config.yaml
n_layer: 9
d_model: 224
n_experts: 128
experts_per_token: 6
d_expert: 96
d_shared_expert: 128
activation: "squared_relu"
moe_layers: [2, 3, 4, 5, 6, 7, 8]
router_score: "sigmoid"
normalize_top_k: true
routed_scale: 2.5
balance_loss: 0.000847
balance_bias: true
router_logit_norm: 2.0
init_std_router: 0.0113
lr_router: 0.0012
vocab_size: 2048
norm: "rmsnorm"
norm_eps: 1e-06
tie_embeddings: "early"
optimizer: "muon_variant"
lr: 0.00649
batch_tokens: 65536
seq_len: 1024
train_tokens: 585700000
steps: 8938
dataset: "wikipedia_en"
Below are experts of layer 4 (counted from 0) of a mixture-of-experts language model. Rows are named router (the router's row for the expert), up (a neuron's input weights, with its number) and show model dimensions 0-223. Each number is 128 + 32 x the weight over its row's rms, rounded and kept within 0 to 255. Numbers have three digits each.
After each expert's rows: a language model's description of what the expert responds to. This comes from a sample of Wikipedia text that the model never trained on.

# expert 17
router:116107183122153133131120160108156162177152185162148088175129139112115104141167139140100104139161116124085177179073117116131141100127148115127143190168159126062083137118137101084142117128134114110170140118077113064101139113098123049115121101141103065081152088112102130142093091117150089121182184125071111212082096184132092096102132092099179131166074081166121128137159121176175099111123106159159080133102130083118144122124072186119113137145129152098115087095134101134080150116122088191113080160135110145151078101176207126165141169146126130147101130099107142072173088169144121047105145185127107125110158139116155200103122163122129111133048147120093147153141130179178113118090
up0:152128106148159093101127118092153078110172048099122131034110130108119121097117162149107158137162158112119116114124166129131107207184133092099099086109169155164134098173090100143111089119106100133066059116179091182152159156139126165126188134139133168134151210152151154102172118105083149141134120111144135053147130074158112166126100127083085107193129135129185112117126081070091132192090142156123082133165107148134120160140143083052120118131130162165122136078138114108144081128141166080157162118149105157142188092122091134109145103171117094083150154133141116147181165120091162146097135117109107170116148088102128063153173101088116113125156079136147054116087131080085110137070
up1:154154088126106136188139104110148109032173065115110137133127132140126115104142122149113160143104129172105127157103122122180084085139106119118129085087122136202158138131096151140090089123160116130112148153109101142100108127129181191101150192124090181149116143183129099163081090127109206081097104153191161078149188113153116160148123175174106117134131169100169131147125082085110146160067195156081131120165101121109095156126163116135088113157154144192104140175092195190191061163165143089089146152169140104099134163120125139130125104156180162094076140115152102115124120096093140180129100116166140168120085122091181143088129138108158155160134150172102096056079152097140112156165
up2:112110143119176108116184155098167104121135120154151147124109171103123194071079114112115160159133209109124068124113084171111058091140095134082078153170082116097149112108070139117071158131120165107151103162117092128110133159117127198144129106135127097195124150115134139063136164135149128146089089189158126091140152061137181172114117104172177130131152185100089108108091154097125110175166125174132093122122130121140084195189153108146125111110149070160165148121186161091138109084148138170099182132181170144108154182112105163102079032135137174125123151140104110159177154153143120164142182075113113128154094105170133078090106106136154133127120152128097129114066097141149124120071
up3:149080157120171104168134150137118132118120061152105090086087133164122196158095151094085185174113144137135116117156142178130152103147121161161061093176127128166158123189166069177091140106107153117113091126100120110136170131146130112140187155160159141135152107159115134131137126117078155164107142177139106160187085118162092148136115196121128078173120069083099133143161118098126162085127139125117139155147101120187136122190141147080080047129134174086151178129105112088135148162087180130105213140150075107114140120094074078110074074082115128101158128119142118155092120130153117208113147082134120145116081098142166190136119106158125124083105131092134040123177146087170099147113
up4:119114038154107147151133121099157108110147100103070135145139127164183174116135158076121157101140114118158081140162127120114167095086136141106149144116095078135117122119155158196120111114098161132121103083118148169171101137155156206140165136160118116172108177112128103117100126162132111151060098107133194073116166127096177104167076172084037063123157106112115088075116104057129108140168140159105178151151074145178150108158141161075112126144127148155101084119128141160156070155126208110145124110118189175112147095072112079134073113146138126083189127130154126182116150117130159129128171078180105156156101157110166131136157065184168133090179114185143109130104155140114153132127
up5:146098082155148132137140129126114167116180072107093166170100139129135203148152160084132195122124097212098102041101136093154183099139096104145131126142067103193164161139133142064105142162121181154068113097153158094116119151167123148126148140118122110147091172109124135141102117110033105174115162126167104158126160122134085129132127069130112180140128134122067096178170117117129164104134145144071146083198141127053132219147055123132109112176133144078112097128140155143156113146101139107146142143177130146107127122174148101152134101117087040079109122150134091158051160137136074132112116107104163150157080138135086110144114125112121168133115157127147167121133096143080154155077
up6:139118081135123085139214111180094127098131088114135106064041122137186147136088161110142159108175126090173153126128105127109125124149101195086098115113117106113138074106118123120104128145112142137101080104090118164149172140153113140149101095139144154171123163059082173137102114127136158163153135146116103109115171092131163117149133139153115123120136154108106080115186124119061121141218147119069176138196148088114077176185174133142142116140144096133114163148193093111131153113092158076104118062136142195073139143055108104158099103150140137120133098110121083189123110124069127190150155115116089121117112197144106133120112126142172168165173132143106123168134087141161063196199
up7:045141095138183124128125126083103103103160107160111094115117141153170175105085102107103098145104167192133123062134117146163130118132089110166085094120118095163125161209122111146073135140077196127127118082119061161111107130127108150168086121100138144140116143107162206099131130119123159082120143119174133120147181107139122141092135088126095153166073115129196142157150057077102127136128187157085218121120085136134147164072177158149150130128196155169155150107131178137158115127108148136094128129133170099105123080061144118080106177137154108122154082086160094146136162114135145128115101106119108091111171073089057122092167089156171095143093080146100115172052120107088137125114
up8:128110108149120098171177042153143134109100103096163099143136101142143086101125178139134151192146122172183130186172057105088154147114126121108123137081097116180153146125121150150039087124082086136089094131115092058116149126161071165099145054143163114155127154125123162078097140116075091105134148165124172079146141144125106177205102128150150093125175129099102091052175118119101142166131185128115125136167117100116107122099167191139093118177063100114101090113140152134147103116148146138092179178120094130131167171089138075064111112099156109121171102132128097135082166107160068116094135115161138127153126093126122144138095117126211136147147109118114125083150138130056061147120
It responds to: Capital letters opening a name or word piece after the, a heading or a quote, such as S, St, T, G, plus endings like ale, se.

# expert 54
router:143116230124172117107111169109135145136171195122151075135144108139072093155138108122088053137155097133076133182074104113128143101142127084110133198138156125046092164134121104104144115099132120164186158113104117081118127144097129083098123115134118103074138131129112135133116067135146086147166161109076112219132084201126086073095145067120130149168093098163117129128161105167154124111122119134177070137097113123081123091124077156095136101110137168109155107107146090191138114117120108195106121197131141130170093150182177141132129174149105167144130146144117120094164119158163089066114166181095091100094166137144135187098153171139132169144063125105098154125105127128171111155080
up1:125153133118137160149125106151114090090137116125141103050085127131084168124155084139179116167168188149082124065101095156102105096160096118121115064153103101152101146084108105110133142158146108167110198131065081187168083206155082129127103175129114134211167092078153064159128108112083145109111085054119164102160137155137132126115108189134105151070129136072131132103137135075158153125108160155151139165141106081075138144154092083154130126175156150113103177142227139161165117105117115085138199101164144170082147150136164150082099128118111122084142058107116087131081110099118109111105088116100126119127148171143121089160102123135126149084116156092057140119092138127097129158133
up2:124155107132103157143142099118133175091129132105083126138150104165102123152175128149132107175107180131108093143150151074116105125124171125097166106141126129161149073130133122206151120082127200160111134110108142142139142153193120173163166164152087123166154186136140188105115108152127152161071095175135128137117148091166147087144187110147086220144164142120083126113158115103118184151114139166086050084241146147090120169089102138061065155112108057135130137190175116123147130091094155101111139097158092097110181105089145048172120167105128114077096093119128124113148116113195114129109173115119126116116153100138145144096123131105165226133149112115098121143167116166120163101118
up3:172147171085123083117125126135130107142163099166096145078108088154184122181070078148084104105106186126167134118122165080139097091103135140133126139150089115154165134075171135101104120114107129101121087138103111126153079092193069128104178119122125150192088140103160125136130117095108167144101147103124165119090175079119129094145195184110051163123116140101116131104073103070171104147078098144170121165181111129134111137142113110115085147076119099152148115069044135080209056181128150090141139078127141149135110092072144076122120151126177171038152129111106145109125076136084083157126146125129198115080141107122055113134100123124125132129160161163165137106140130131145090140115
up4:096111150147092095157133103146122079136126111072104079151105135183131176099083139108111147130131128136095117161104146099091147080142163140125141132163124105204117152119185121119136102133135135226065115112112106135150141166168158133134119097103113182142113154152144096113119079101070146140101161138153131134165148136140090159160129155180145149136143117104074125105099178103092125123183139128154084128124119125084115147098114125113051048103175115128125197145120103124184172057126146098159155074086149106159177128133043120067177144085119174165100132135147157121095137105125079180136120072062116140121101162162165126158172124119085173103137052136174202130116203078118103103155
up5:141098057195117114125116121142148117134160171118106137104088129114178182150153128077138074153142177140086083115140072102090173097111134130091156126179126138078086113114120107164137108175128122139069103159107139069161118135171116124177167111116105181197133145120152118193110182142132127108125097138138133105134127120119110109095063208135186165136143116128137078104105133130103116154085157155137097133130159171071117161197189182079149172163167150195137121141135152186156117115118175078094142063196078162120079105143168150065119112181129163108198188141089132155144120105138092197134119100104108101109109148154126191101126094098124120099118147105101119178115125170149113128104
up6:151128085153113120089118118102074126123181117123128099132054133128155183152063151126090095180114167137083093124059058158140132130112102152201130129091112136100133097151139132154115116165086119115129108201110148176161131096122143104151081114095160155176141083139110157190153081106153097144136152122120107131137116078082078173174136177198138122123121115137147091099150177093124150110112110121109087148096094158116139111125201152137162124202064175143131156140152120135179148130089186077169135087169140138133061163121116077020091121160107141202171101172084099122164182124143107115166165120107107144159137106128086159136128142153131098145119068107124181138136140086111147157121
up7:095076110117091152131071083082126118129156079164093176186120110140114126155166122123105131118116114160146063087118159125141103167079098110150072143136129161095154110182092092169072118126063162149153082203128161158148133141114069146111172184112133146120123147110152116107109171093119120128132063132086141137118118203134130118179099153145140164130129156158147157081130119107094155192088132168159116117149112204120119180167167207170122128131127089091128138110058152151180087129086172081139150112122146161187151177110068129096173126176092156119184097104133094088142122096099106103120160091120104128129159170124151157087128128153096237115121123143189163161150131170119125119150
up8:140139111163109116140137143112177150133146120110125100156095115092188158178156120137142167084158181119157105163099110075235203082114071068133124129160084135135126162144191133128150130111128172127102132168091103114131090150117139164167121111115120137148149164098142104130143131182134177123103146102114150045120158097055086150152097133164071145112081117080121089157105144163087103132104163122139171195165147186106116150107154079127114164136149100099110125175168186149134112162089131093160170139135153119138215119126129079138187138110127111055174152120115160127167156100056138191129169134125142146152173132132126142103088065132132118194087113118101178161112155067162096117122
up9:155093137125172100099103094156100133148117135112101136149134112141114164134108095134150119117116143128102122141135109063120108130140136054167158082162076195146151154130197127096143122136119119112107147145085141173112162164132091146136147139126083154196184131152124143130073161154073141106099122143177157074133125115102099171162127115180108196150178195110140133081123102137121135096087115167126118205158125091075113218141130181139117156106115127154108139153166133199184083062094153091186197078131147107130156180097080086152088128131127075139131106161155145123137182117192085116127132103169078152096135087137105190146127074121099121139110089125189118133113053167168117096095
It responds to: Capital letters starting proper names of places, groups and titles after the, of or a label, such as T(ree), E(astern), F(éin).

# expert 33
router:129142228127156058117136136080146128167113148154129128155120120124117127130151120163117098102120150160097147174106102152134122080098151122107162176150179122090110127103122111110170132096121117151174150144055124039121102129145163064104111143138084085142114076141100131143119071166131076109184186136102149187126123155179097113142081061098144116155108114120115131085109095163149110076152077198183131118095137118132149101159145163114141146118154155134140073118135069142084173124120107205133109192091078131169163145158148152166167124130140131137127125084136097117191119188156053075127184180113080133114133109127118151128116175104170080180084110124144130162149121187204152129148
up1:105063154189120159129108104116174111172104110142135140088077136154089088127127131161141123151048184166130137119068137112115173118122166162125149070076102103100146053115074096124124165164081119188139137137106073118111111155151097110139100125137148126139143103155146074165107119115135092169121147200129167064113153129124171089140131125140096105091105139093110125115154092115109129199163114126124191161137129168145146114114193106090099183090142127151086141093152100112079147156151194087154117119207131175091190138160135123134119103081058097129111035141178098190177144107122155150159134077148112168097149135150168059137114140140162110136150091167149068120108105110169113116132
up2:141159094091122103213102136161100106174126113104135155115108139158150114123162109139162132137105132161105080129093103105181137085105139128104187139136165125079164136121170085160128180126093115172082070144100122137141107132127121138152160115112134153185135103152111130093108143156121092156131149124177068080141138147132104077096105139073077206143128124052161067072155073115171105154130185216108155119112121154155084129128215153145125131171162149114096142132157138118177129115096093118086184116045132127086126101115087137162131092115151100096115159088184125140193149157086037128132114129126106144127095183128088105076171144169126186123104093143142164133087145175140148070141
up3:207066112153147093172041124135101126121176149123189144195097051101123116107120188110151167138161102131110172134124168108107166082171111129104108207096086183146201073145103129173129108106061116136086115141096154093117106133162109141201124108116107118178115150123140106145133092131174080165096159162155109136132150149208142099114114127119129133145177117140149084123100119191141157123133115131122117138163115140123098217117110131161112161070173068139058104115149145147156105111095168139148104128128102124095146159102106105148111100122109088141142139101119112139156117152141134158104187099077125140094134145157081136095136119094180079181230171126137165147099149078099117113119
up4:173156145127144137202119091150134115098160094116149149145103104111122126144124188159175137157117110108160118157102099149165094077126138125120141137124163187067124107139128105140097132121145056130123094086067103147088113104127170118135096140134163186164132125104099192173127143175151145148171125171124099077057138163118160101101084179137137133133153081136127094106094117101157112114172100133060209133158100118131153140161160095158186094145079083112073117151062145107136172096104090150118163160172159111111187167102132101150174077129133174105150171149111065153139101149140084173102214187149112110050117143092101099140106158111079144219182146150122111131129099123133130133173
up5:130154163146153085115091109095138083203124092093138126111101188165082122135146153119059144093131115130171148086155118172127083129126099159137116101106116176156117120095143117203082159153084173159122144134075214069100138132186126072147165116083149129110165091145122158136084101111062162141150158150163134135147154066179114154145147045157117134111154131084104153050096155123080162132084169143158074168123119162143088132152188102093099090161117136189133135128125119115103170104081150126140175178128129137098124185080184136112107099169083113105127093091112152130098160114146098194126123110154157138078090120113109127122140171172176061142125090125187113121159121142158110174126
up6:099151157047120092095184150110170101115096119117121154145046077147196151157040173161110106126152189171073116166112143119169103109163179133063149131125146137067153069147169056182131179128097079127142114151088151110123156096123100168101134211131130187150090113106135094129126140105081084151156152150137128101115141152138114136135089135113049156175068132110111101079140137145153089090163139164097107160188131102168086108116178159177150117164105138113089130099112138122191157141141117167144173118122159128123155125120121107147100154180171154089116126170120140180130149115117136176108063131103080143086116125191077100113137104158104124153163095135159095120141146163115143096151
up7:148188085093142085164154137079134088098072174110087093100114166128069073095158171142149130117148137148120119173161142099144088173093105191119146126144121180211134136103123140146061124121119127183088130115094110113136151182149145138132137090105052149157075130111141123138127139080090144127137127126151142101193150135147117159153103119073148107122185115145188130111093138127128169153118110168123129096147145170073108122147122141146119076164171122117088119165132151102112155111183116179151120091120130136140131094117112200113119121201083164143173078211155115175092167137139029137115165133105141124107135128092111197123148202154120179126142078180153131202165154143146180145124
up8:099147111162070065102121105114116167120142108126074133111059167108130166113156109128109139094115187138130163103112115101113211077107106136120183142116095118169134110113121070151165155113151127085125145193153119061095094165159088156184152112149170179172111139106157152168125097128101096105168123109181146093146103061122148107099094110043149116115126122071125168082077115144138105136153153183146152097107116172138109176173110169113108122182120144156142147109187096139114123194121193105139116220131112117152109103148164123132119084137124145053173121143110133160148102119142103197109164132119157105094109123108183137123102143213153133104140165134164115189181132124136053163134
up9:172122147170114109162107094097084157154118167096136190146117134102183110088088126113101181126099105146118130085097177103115135149101165153152093101164168134096150139147122100169138141140090144176075073096064164115098145132147121172155122143136087143171129161152153120078180092189079089177121130147164131126119152154122178126098131132148160063099149175067134106117084125175090189185109151117142176142193064157116157175082103110086109147163068089180129149099101167140140133148091152126094156135071132115124154108163156139139148093178142151088140125106096175084125117112106077172124114072102053082133170111114110107095101156115145127225181169113174125104158118129153165138161
It responds to: Capital letters beginning names or words after line breaks or brackets, such as S in Spanish or L in Live, and lowercase c pieces like batch, boycott.

# expert 18
router:115143182088163095139114183146120160187169201149148096180139116110122108134137098141105072118177128119107134195093121132105136108128140116101159208121142105073109141131119114115182167103176135142187152115115099097116135096112103107080102137135130110070136105120113099135111090133158071154199170098080085220106072166115101092075146078081167154140117073186109150135183132174159101129150112133138077143121099064073144096164068140123146108143140155088094096073171079161116140110112118196084115140139138117157081120183185137115149165129155155142123147124097135127162110138152064033087136173116084137123121124144137170121167160112137113123060124111111148153148142128143104125103
up2:150093066128187059181120145221094124115126150142143121093139193091173120124124144144137114165153132111070128195141199076112157132130130156092178155148112093183133104154109137144086088153162183165124122133155073093088142108118086176144130126163089159213136103151121080117141116103116121125118083079171131114219121086092178136103114131133130092167125135111104124169136105099130155100126157069099136108127114111156061078082149150165142082131144114118116156137141097170165123096096149112143182105157073123101093181140077098082076122102117091119169128147165147128149167122183119152127152123182139143084073131149149094100154129158143137143091070184183111157108069165109136126114
up3:160119094082179117140096151151168139134156138102084167135090143136192139136120123131152115157164180118157099133073113100094184167152058179079100128163132181193219123142117099152099119173099145106146102171151107133121133185150115147176178106145126148211153110151102118114117126175121113150183135126162200125065067128119091132151151134101101164119093104060152102073117119104110075137123163138137105137099090098128123109106142075106195110169155173092113106141109157141148109207128147175106200169119172142108128160126153125132058151108098074124145128128087103142127202167119086188121111098141110135178113101122097132154103101116120135161062174152099115110127121175077105117119
up4:185127096133163118121109150125114100151085119128168072132124063138108138157151143190104147157126045152104046117117123166139111101131161181090166108065052089163143117143137139099121067138096112156094080126107084133180104033148155184141128078080153121098074169133173105137164107140129119128096142129171116189180108153172137124162161119114147154090133125120140087165122117117144142152086140182074120132188145158093149152150149132155176083147133103055076130157189120162131155111070208116144149113091146155110124144141139114093082167080110122104108116090097147122137166130153062159095148076143092162134136119122094076161119153129111134137131143125115117054141130052118096102106
up5:130146111125124125133147154161092128136138141107095158177089079133130134171098122158145160119163146121146083124108110103140078168155122066096075121157089113153212090092166132170112059073130124141163118127161101096131137154079105101129129135135133188152137085143120176113170111083159147113095117164120124133136139152089160126116134145134120157114142159096116088161106072150142135207105117139100093145170149075080082091122125144117164098139139175104098099102183113146103052097084159188108166095204130126092124143139144123091120135244144145106217120169158111168092109060120062155065101125101136099111114158132137087168156047158180127145073106121138160086136167158130103112146
up6:160125099168137123166090099101135127095112124144108102133094156111123159214111099180174158082188089091152118149115148115147104123106118100121122100113118182160145098151122150089102133091144164166112121097132130123128138087115091161094196156131153110164109173144117148112158191094113141163151127160118081180162163157134104122112130112130002152092113171075147093132173109081106153130133180179138109120168139180032123086131132138157141135132131153151202119194146174121150116076100118081129149109110112122172138132120086100118164167159129084097105132204091101148136169127148123145108123136097103126247122168094091070072147127064093123164128099130104148108153131138112135073149
up7:139098074155100129091143143206129116098111141139155137141129092093103103168090082123108123111147159098117074137101176168158142122117113097049073143142087082156134159165102163131119130134130114123077133126150109146130121061152125138071117138090100150173123100122150164105151136119151048113159150141093183151106160126157124100165137152165113147102072151149157071159065132116151193190058148113081103084115165135047041178186150120160116163138124074148136122168129166105163112055153120109099117148151123162097161142082084091108105171096096179100117094105166101146106141120121141128103092090115081157161063142151140151165198092152139116137137134157117148159171146131121053166157
up8:106137106103112163134070138172148133143188158130043104145200113123152124147103109161144105083100105130150121122156127170185129122114097069113144142145117080161180123150144114131120128112137148104157118079143096183134128136118095174086156150125125183114083126108091105152129119086152126108143061118090133134083084171103139121132134103141049123102173147054136131115112146101112120136133146130129096066108140102104084191139169168127130113154092131145113134112174116184143078107182208136188181078188136133114122124153150111059077138128168151162162158116076112114139132125172071111108114076108068155053137103101068078109128129126148127195050073154072153144108142098092105139166
up9:147172124077161074146160126194108187144027063092178094145101145145133108153160098160126156140141144101127111146176117139111160137105162143119130156126085161117122097155172119140125116094163109186110089119087113154145095158136107173167107142144158080192180146147133127132150089146134061177126130094099119124150165148136210169154146150179109141151178070135080121100193106103149137160066170142173111124183102141120109116164148160143119107107177164135173132121144115128167086099140120064104135142152157121142134111102088102100114142114145108074101145168079113111091175077032156075167164089128123087106115139099140065129106095167138146147125073183165141122200150133167131134152
up10:107091159123205065153118089080117155119106102105107132076127147151131139108105112116181126114200096120118145194112173157137186146134100170104139133140112135196102118131161094102120107122171155143106076146181136123153119117068142176084182156121076098173080128073145100145145099152119122150104145115109160098118147130145121134091090121145083093133161185129139100087116109167169170205091147146109151114155157147158069162170160163075126157156136091079121088164171148181111091153113136120130203111135110135105145124125115113026121103105131101076125097127081100122075132116153073174092114100093106126141114117139191054141158143103183115155068159157171144094156135199151099130100
It responds to: Initial capital letters and abbreviations beginning names or words in tables and lists, such as J, Jan, Oct, H(irapur), M(PC).

# expert 25
router:096143193126140139148094156096168180164151151117156045172150136138106090154171115130105076108140102147097168152075155118114112102148152124122141226176173103081112154094147104108169143110104113105180149137111152068067147121071131080115129109131084067077168127120087118091098093116118098100169148141077080209086121158148090097081148095100167117149104092195132101146157137154167089107129118154146095127101128081107149097122069171090134063132130136099128093087104072136080168114152107167115105137111137155127061108176177135150116161124130129141107150120130149083157112162124141062091128181117083101147178130117154179084114165102109108101076150081112171152127137149184135138101
up1:141113148070196116164109140099143129093135057161130121159129103137155115126140084137112185193157196134108119083171156105077150121162053103086079127163119170158152122200139135123174124124108119108091081150165131190081163148125145141122194075165121186159131154133130123110150138116126099148092084135164098137143124166073114138147144153169171148190170117091166115150072178108062133119074128160119163148140114112123116155150133166087110050161101116068101101173147160138130047116149107142083167088121151119126191156140110083127141098116116131159121133071108157163129190134111088137162175080116083132122119076049128070157124127114148108126142054150101105128112102117131107113121
up2:136123116104161106132139085156160132170184063079139133135074088073098116140126193117102167167121116057117081132140179159159150117064104129118126126163080151184192087130158073125110116199115142167123140138156110111138109207124184226111131100135095141101105143163105171161159106131091105088093126100114129109137155123101141146154088140115130133084114149080144152099121133138127181180090108141157125113184113099112098152128152159125098091161144128122095172153147191100068121151163106127115155152109187101142211183099099110139060092119143062141152119083065087131151145107167114174116133128132054160133106112123123149080147133127121102140183052118127106112156151176126124149082
up3:134111084065181114180211110176052149102192086153144182056057108150185146149120107143140153139185144162143077113125163147150164128165136129162095081123113151138158099184101129128099119151138156125076137172145079125185152140119157188128166147170184105166117173123164183158130183110155153121150065108170154089145129112101136162161103150121117103163116113118141084127099109106096115157117157140111111107110101126135109182142170148165172114150154159174113151199121176117179092193129053104120160122073140136105110150112080105163040120124188134102175189152084124154129158113151127156120130122159119107127070155141120154152114104158178138109138117160145140116109119129132135162173
up4:178108129148134158128151143115142097105136100175103130109108151121165154107110134141086167160100186143135071083067179148163081148134125115097146126136081121113150125162165084197116098062094165148073137124106100130162118182139120117162177085125143121152095164149125132114117124129098140115090141122184146073121142130082163170142096112183110100139144204107129097136119149091088159155116127184127142083149114071136079182148149131124044160186125174201135165138128175098150127098141125097134139081107149128122162169153113090064116128169082146076142111146129110172071082108138105177151087069158161141094102165109135121149083123091160162152248125119139111168066141079113140162105
up5:113087142121125141129183102176154144121192165097109112116126164108171117076125151104142167169131161181119128107091094117133085094141155120133117088145087201124138113157077079128079104146136157135134115108072124101114156134103131077109164122110097164163112202120127151127107099118135101157148123132139184186136154110139179086101146121160084136137105091112142036128142162162093095130099149124083094143139181165190106174145147179048103110154163139218174164164160110105125114184124161104201121147163110095129152147080089127130096158114113146117107105148184132139171135113115042200151178087123166145167083119132093117140093106145188143123174183090144150115132101182086092132105
up6:131051092150103124124137107122149123114122089081129101067114147100157171145111124120094118141086139142102125048179106093130118130123065155119128067128147138159116157187099125133101100086144113157093132193140144167095123141155094154133065116125140132140172114163106144136129141109147120212074050155168149091122140127118081162155127125143096115107132089046154085100120131103153202123126146176105118165182124105127087184143115119141121142176087173134108130132111138147152131135186166073112151126138086176115162176129183141137151151136125100123129127122176035181149138080111111147110188095230156155172130095173114080098121150135148166183182094184129134105115090075111085132109
up7:152142076145078131148147138171107102137117130150122128119096160128102114118177102155156180101087083129126131140127126102139143103118106138119148080157096103130142140108127101122144164106141151098066104158099136164123137121163047159135145089146051133120140112167061063149169072131101154121127056206121129088111122102152188193137081149194149205132133141072156089143133115134088194157132172102125123112177150170147103154157111050108150120123149184139144111136115140161189080146134147157170151125160112112113082076123114132142082124160169131151141082097138142153181131170132087158106095112072086148211125089139117062124106089131191087201167136120148114106123111070092095167125
up8:109142079184173127124167062131063138155118104154132148113100088103121133093127127103129177183093145167174048056145155140111135103189134135115123129087098139156133126124149141111098141107051090162093148139139070098072107142138078152147140167125189114140155189132129113114162176128095104158119092151198141127144127131114101151168137131157117134082184170129175153080128157163116183155190114150108167116145179103165170158166174134134091131172097134178104153144144146128169142129137112105171167178123169139141117159149035060091105073125129116062175126159169061163120158121144139170099177082135146162168118107162109096110071154137181107119155138120144127118158128127124121191158
up9:146176086172091147143120092181107175140115137097115108122083153163077108148076111107174154067146150163167170075091171094104114124124103076122151084113149140161156146138122109087145165099133145100119143177196109124158175171099124157153123160159116163153103189150120126120105180137109090172130124218126131158134159086119135167095062069114154105109134133106128147108061103129041177118167142099117130087167106123117087177140111173133135104171087108181174143170167204160124135076197107128113107107121129119124139161079102082173074049179162081115102128115149103115153156120159164198128103070173100167137168138117104161131103088133143137166123108128126130105145117138103140115153
It responds to: Digit pieces of numbers, especially the tails of years after "2" (015, 019, 023), in dates, tables and running times.

# expert 42
router:105146167072119159128153172119121126110143136130163249074056111125087125167087152106093141152120122053159106069133115112130094142104114113183170125187173120171137163134119129130103157127121127087104149087122165077103114134102148099094154102199130150085181127152170102154081088102199115196140146115140129133120161131231134103113150187130146157071104123109086118168141108105074112094114107184146064120153114122147126120134148171195089090111157162083160149121123122100111138164084128114155058184152130114123131093147141098160114124158158100151124129148090134139109157152129090101086144085208114117091171116158107078142154118084154145070122112110125180121151116127093130125078
up1:204160078111126150154094120165115177105140050103144182107136101152129075173136090077141128188156124110109174070116188159169163111144124112082145133188159134132120139095128139137109161178166101130170087120176193074213099109140146171122150142137112115136078179136103154165106147075111135095129171174181101119196140115117148151131091160158095115080127126085161150136174112143097127119097142155130144100101111181119125149142077132127098133130139119048162119066149110148140054195131126137117142129124144146143159155167115120090100113119125150116137134141081151124141135085100107154121160054196106113124107110134134130094141164121155147184114109233168092156122148189126103173080
up2:148109158147126127131116163111087163148122099117138140149129066111115123084149144113117123157159138141125171060140091135112147115105110116139174095164082085206115117143125140116092069168040141126084165122110159137107161128050154141148238127131149154156104176122175104161141173055136120114129187134166126148127083145164161110083177149142096179097136082126161172148143123195107077143162072133051175087147135083156079145102164124116098111184111183113144142147158138098134034122133165096158116135076152169137121128129165132074180145148126126091107071150076149130157163138122130131109119092111081126128157140159098102125101170140158140089116079101092097050115144147134158131152
up3:135176116073150119122171103156151087163166144094083103111087118164109156128140109119113101095125154072169091120148144133173145172135114145135156200147174154165087141086160134152064109155069138076114144142070139075149140115080149099132180126128117121170152146121136123121102151185091160156089066104142086103129154139160090148181078096143083082158119161106149145126125153113028129091083186140121152180112152147124101176124071144150104140115057097096123091147144159149107102157194086084164181153120171162145140180125073125182161079071153112148166165130124120149141115086145075140119146152116163077129106110125100134077118088096076131117129086126137101081088141209153101130116
up4:136141136162145124160172121085159161140149113147175127095094109175120105171126094155133110192144115122125164098155196056078152155138085155114124110123162148144218080119123100118164146069088105112111163164131170114097099128141168127143136132115131119071169112087172143167099112123124130133072092124201076134140165151124128124151136131198111051155121194096082116148082120146106129134122173189150160151094126176161113130139096089135131110157075140168182184177154137115138111103124134134130123150194154118137137078175100102078171110078139166169101151166105105128121166050112121185133195122119082107164171162100135153125156171093107121127131055183146083074159111102114130088100
up5:192166121097109121117116125074089146130122063175143137084050150118169147133140081153096122114164147061090188121136129119124061115168099122099157147118158193102148162115109102140105139115134130127156131192130124183122088104095105120072103120109142096177081137102129123110168085171134065176228100136097124101098179126081167104113126093127146107111128070099115073133074106077074100097174117146158111127118099162143093113100137163155159101121136152123121148098169130046118124139117152153168111088114141137127105096066122067075089132140086095142092155109095161092096079071130136126209096143143114107103157126112082154149137099108086141168098145168175159091104120082095093145158
up6:138121163123090138144157156132081122102136129089124167111020118139176124154081104146129148137154177019164165125162144122125073175177123097096118091157141160103110061073139145116037161124115125097148143174063127109162152118139092087081103128159164147150138151161132107171116115134106177163045132106132154094165111110118134148133125144116121121099181176101085194182114075127107139085093210096080100125157118135181095153166100128093160081172116144085153130144153134104200150150097149134135156113140099118140140086129136118147125184141162117101148098114103127114148115130139139063095138166141136176063111139147090119104094137138125154104167143076103121131161180111041141153119
up7:161142077109095125168092116140162083100167146156139203091071174100135077153157134127089134096135109102110203145130138114182114174089184123174196117149114125156164169128158132149140138086123115127127118107065119119172120116149184104133120123171144150116084152192097127189108109079126104103208151116175134104119216100148090165105142158147123129108138133115093093135129142133090133137147170157129140117147161091101122114123164165119132131168152175122065115094085136031120225162103131176131096128101164113143145146147160111131074100108115091133096065143131113199117141194095132109133092131126149087122179150125072111171111127069157119149137071110154127079141198144100119097107
up8:080149095114160166160098084136051133079104134145162188130093121081090185149122166133171157112120113142129165195144153167129156120041164129123071122084153085154096153170133125153099141106112138116135087164148131115168152096113142185091118155151145140204124186131207147133077163115134106131138086137144075108111119151132077138135089143116133162100128146140129080105129125113165151091125165158129121136132117192134082128170130139072129184149172127077126107117162136070184165149128090191158092161078139133052174145120133099115064117136126102124134057151164100116166133161074144145166094128125151084102178110162137182157099190132155069100109078092106123087118137104110089101092
up9:098166117125149145106127182109153115115119078114111188071085090151103089126146059167143129122174159104134143152187121147176121130077146133109157127166163094182161171084114106121078164117104130126127089122079082075139168109143137070141140135094087123116111167108097094177102112169144106187123116183145167101131219077156147109108131112094137120113150089117083128155150113132112150196130119155082091156142142150130084142077175156119110131080210155171166155181094220125137098131164114143142136113103097159117175127122124143078134155148164116121144155164069177126142090160139115115112188117103088167050114105108137079104131124044155122179174156184155136100135116152160117130096
It responds to: Leading digits of years after from, between, born or an opening parenthesis, such as 1 of 1847, plus table numbers.